config = dict(
    vocab_size=32768,
    optimizer='muon_hyperball',
    grad_clip=2.0,
)
Below are experts of layer 4 (counted from 0) of a mixture-of-experts language model. Rows are named gate (a neuron's input weights, with its number), up (a neuron's input weights, with its number) and show model dimensions 128-255. Each number is 50 + 15 x the weight over its row's rms, rounded and kept within 0 to 99.
Before each expert's rows: a language model's description of what the expert responds to. This comes from a sample of Wikipedia text that the model never trained on.

# expert 9
What it handles: Sports table separators, prepositions. Pipes in sports result tables, hyphens in compounds like first-class, and prepositions, articles and win verbs in sports prose: of, for, won.
gate0:52 63 53 34 43 71 72 30 73 41 74 77 67 42 40 52 51 65 34 52 43 39 47 39 55 42 61 50 60 23 65 38 37 44 42 25 24 22 33 55 41 49 45 63 42 53 61 62 28 43 45 45 69 64 39 42 65 34 48 65 50 38 49 10 59 51 60 39 49 34 57 56 49 30 60 57 66 62 80 28 32 58 41 34 49 61 30 38 49 44 31 64 49 49 75 73 26 26 47 61 36 62 48 53 27 50 47 53 52 66 57 69 37 69 43 70 42 60 42 34 48 59 14 72 69 31 35 61
up0:68 58 47 46 55 67 31 35 56 44 45 52 57 46 38 45 57 55 56 42 30 45 43 79 62 29 45 64 62 61 34 53 74 15 33 37 66 61 59 28 34 61 40 51 50 61 49 65 30 69 76 43 54 60 26 34 29 72 32 71 36 54 39 67 48 56 54 61 32 59 33 48 84 60 44 37 55 64 53 38 37 66 72 59 54 56 42 65 60 48 75 40 31 14 22 32 44 62 64 41 44 46 52 50 41 63 66 53 51 12 26 43 67 55 36 39 53 48 23 69 82 47 50 45 83 45 39 66
gate1:52 33 49 18 42 64 86 38 71 38 45 46 45 46 67 34 37 25 65 64 60 43 45 42 28 57 36 43 72 59 47 51 58 25 71 39 38 74 37 47 63 22 42 33 09 53 41 38 67 95 66 31 50 40 36 64 42 27 70 49 44 82 55 97 62 50 49 49 69 33 48 38 60 63 46 47 77 65 57 56 37 64 19 34 58 41 48 43 25 55 40 47 90 36 45 78 50 68 68 45 45 54 43 49 38 43 71 42 58 34 42 68 65 62 59 59 41 52 59 38 28 43 42 56 76 67 30 47
up1:42 74 32 33 38 58 36 69 61 27 56 74 51 58 35 42 40 57 61 28 65 41 60 41 67 72 33 69 48 49 58 46 26 36 70 57 28 32 41 52 53 46 70 62 71 74 33 44 49 61 57 34 43 55 53 16 46 56 83 50 58 46 71 92 46 31 70 52 59 35 52 57 61 43 36 33 36 43 47 63 68 47 47 65 36 88 23 77 64 61 52 27 50 42 34 42 45 52 39 28 50 45 74 63 67 33 43 48 30 47 42 15 78 69 39 78 61 55 66 59 63 45 46 44 47 37 61 33
gate2:81 43 26 64 46 51 49 51 29 47 56 65 64 72 48 82 36 52 75 80 47 58 57 24 47 63 40 47 45 64 53 62 38 53 57 54 45 83 60 46 49 49 53 58 55 48 49 45 61 37 65 53 53 34 83 16 30 53 51 18 64 81 35 34 46 33 64 53 41 39 69 63 39 42 45 33 38 52 23 62 47 74 71 62 62 24 50 66 52 53 52 40 83 52 42 44 35 72 42 44 49 57 71 45 65 61 52 53 28 34 44 65 29 51 52 28 55 38 67 76 41 25 48 41 12 63 44 66
up2:52 26 69 65 59 43 51 60 68 60 46 50 37 41 47 43 40 39 55 46 70 71 60 26 52 56 64 25 32 45 32 45 64 49 60 81 62 47 49 47 24 36 35 63 79 72 36 52 45 61 61 58 31 97 51 36 33 64 49 33 36 40 50 65 32 44 54 44 35 60 75 74 50 66 44 26 73 51 45 30 53 67 93 67 40 55 41 27 60 64 59 45 59 44 72 48 76 22 43 52 35 59 30 54 63 46 46 49 40 19 35 62 20 49 43 44 40 56 40 51 78 53 50 64 64 45 58 52
gate3:61 40 44 48 58 27 53 32 43 50 55 23 47 49 41 31 53 57 40 60 45 55 37 74 49 55 29 67 55 34 33 38 22 71 41 26 84 35 63 32 54 71 51 46 57 42 63 58 61 73 45 71 47 49 29 83 44 45 74 36 58 64 40 48 55 32 35 52 69 34 41 45 63 49 73 44 74 35 33 45 47 76 57 31 65 52 68 68 50 33 51 48 34 65 37 40 59 47 39 55 76 25 71 45 75 37 40 42 42 47 61 55 56 23 56 58 42 42 39 44 41 46 61 49 46 62 61 47
up3:58 39 40 54 78 64 73 53 22 52 27 65 30 46 51 79 54 78 55 58 56 34 62 90 43 38 47 00 71 38 87 71 62 64 52 58 73 49 45 41 68 36 74 62 44 49 26 48 49 49 36 46 33 75 40 24 55 28 43 58 69 56 55 21 57 86 50 63 44 62 41 43 56 40 50 39 36 21 37 56 62 52 41 27 66 56 56 46 69 54 66 51 55 23 54 24 59 52 41 80 18 65 56 40 41 49 75 25 65 51 64 36 51 45 37 71 57 66 47 46 44 49 42 39 36 86 59 03
gate4:49 63 57 37 71 59 53 18 51 36 54 50 77 17 30 35 51 64 32 37 55 52 60 55 52 37 47 56 33 47 42 66 38 65 41 40 34 63 46 52 47 42 40 63 54 53 52 50 49 40 44 17 17 31 22 57 50 38 79 51 51 47 45 34 67 21 46 32 42 83 54 49 52 50 69 33 50 67 41 32 56 64 80 34 58 53 68 68 56 57 38 52 30 49 49 36 45 22 45 29 44 41 57 39 48 56 63 83 60 46 62 27 75 42 66 64 70 42 75 25 42 54 40 65 80 28 48 61
up4:50 85 55 40 50 45 76 55 56 62 58 46 56 74 60 46 79 67 54 44 54 39 54 66 35 67 66 62 45 68 38 71 39 50 42 32 67 32 58 32 25 24 54 44 42 19 30 53 39 53 68 35 55 30 63 24 71 64 26 60 24 56 49 84 65 63 28 48 44 51 33 46 39 56 70 46 73 72 48 29 29 39 43 52 47 23 52 44 62 42 55 45 75 74 51 42 80 25 61 73 45 26 57 64 82 54 35 46 59 23 42 39 42 60 43 47 47 58 43 46 53 56 65 65 40 55 54 62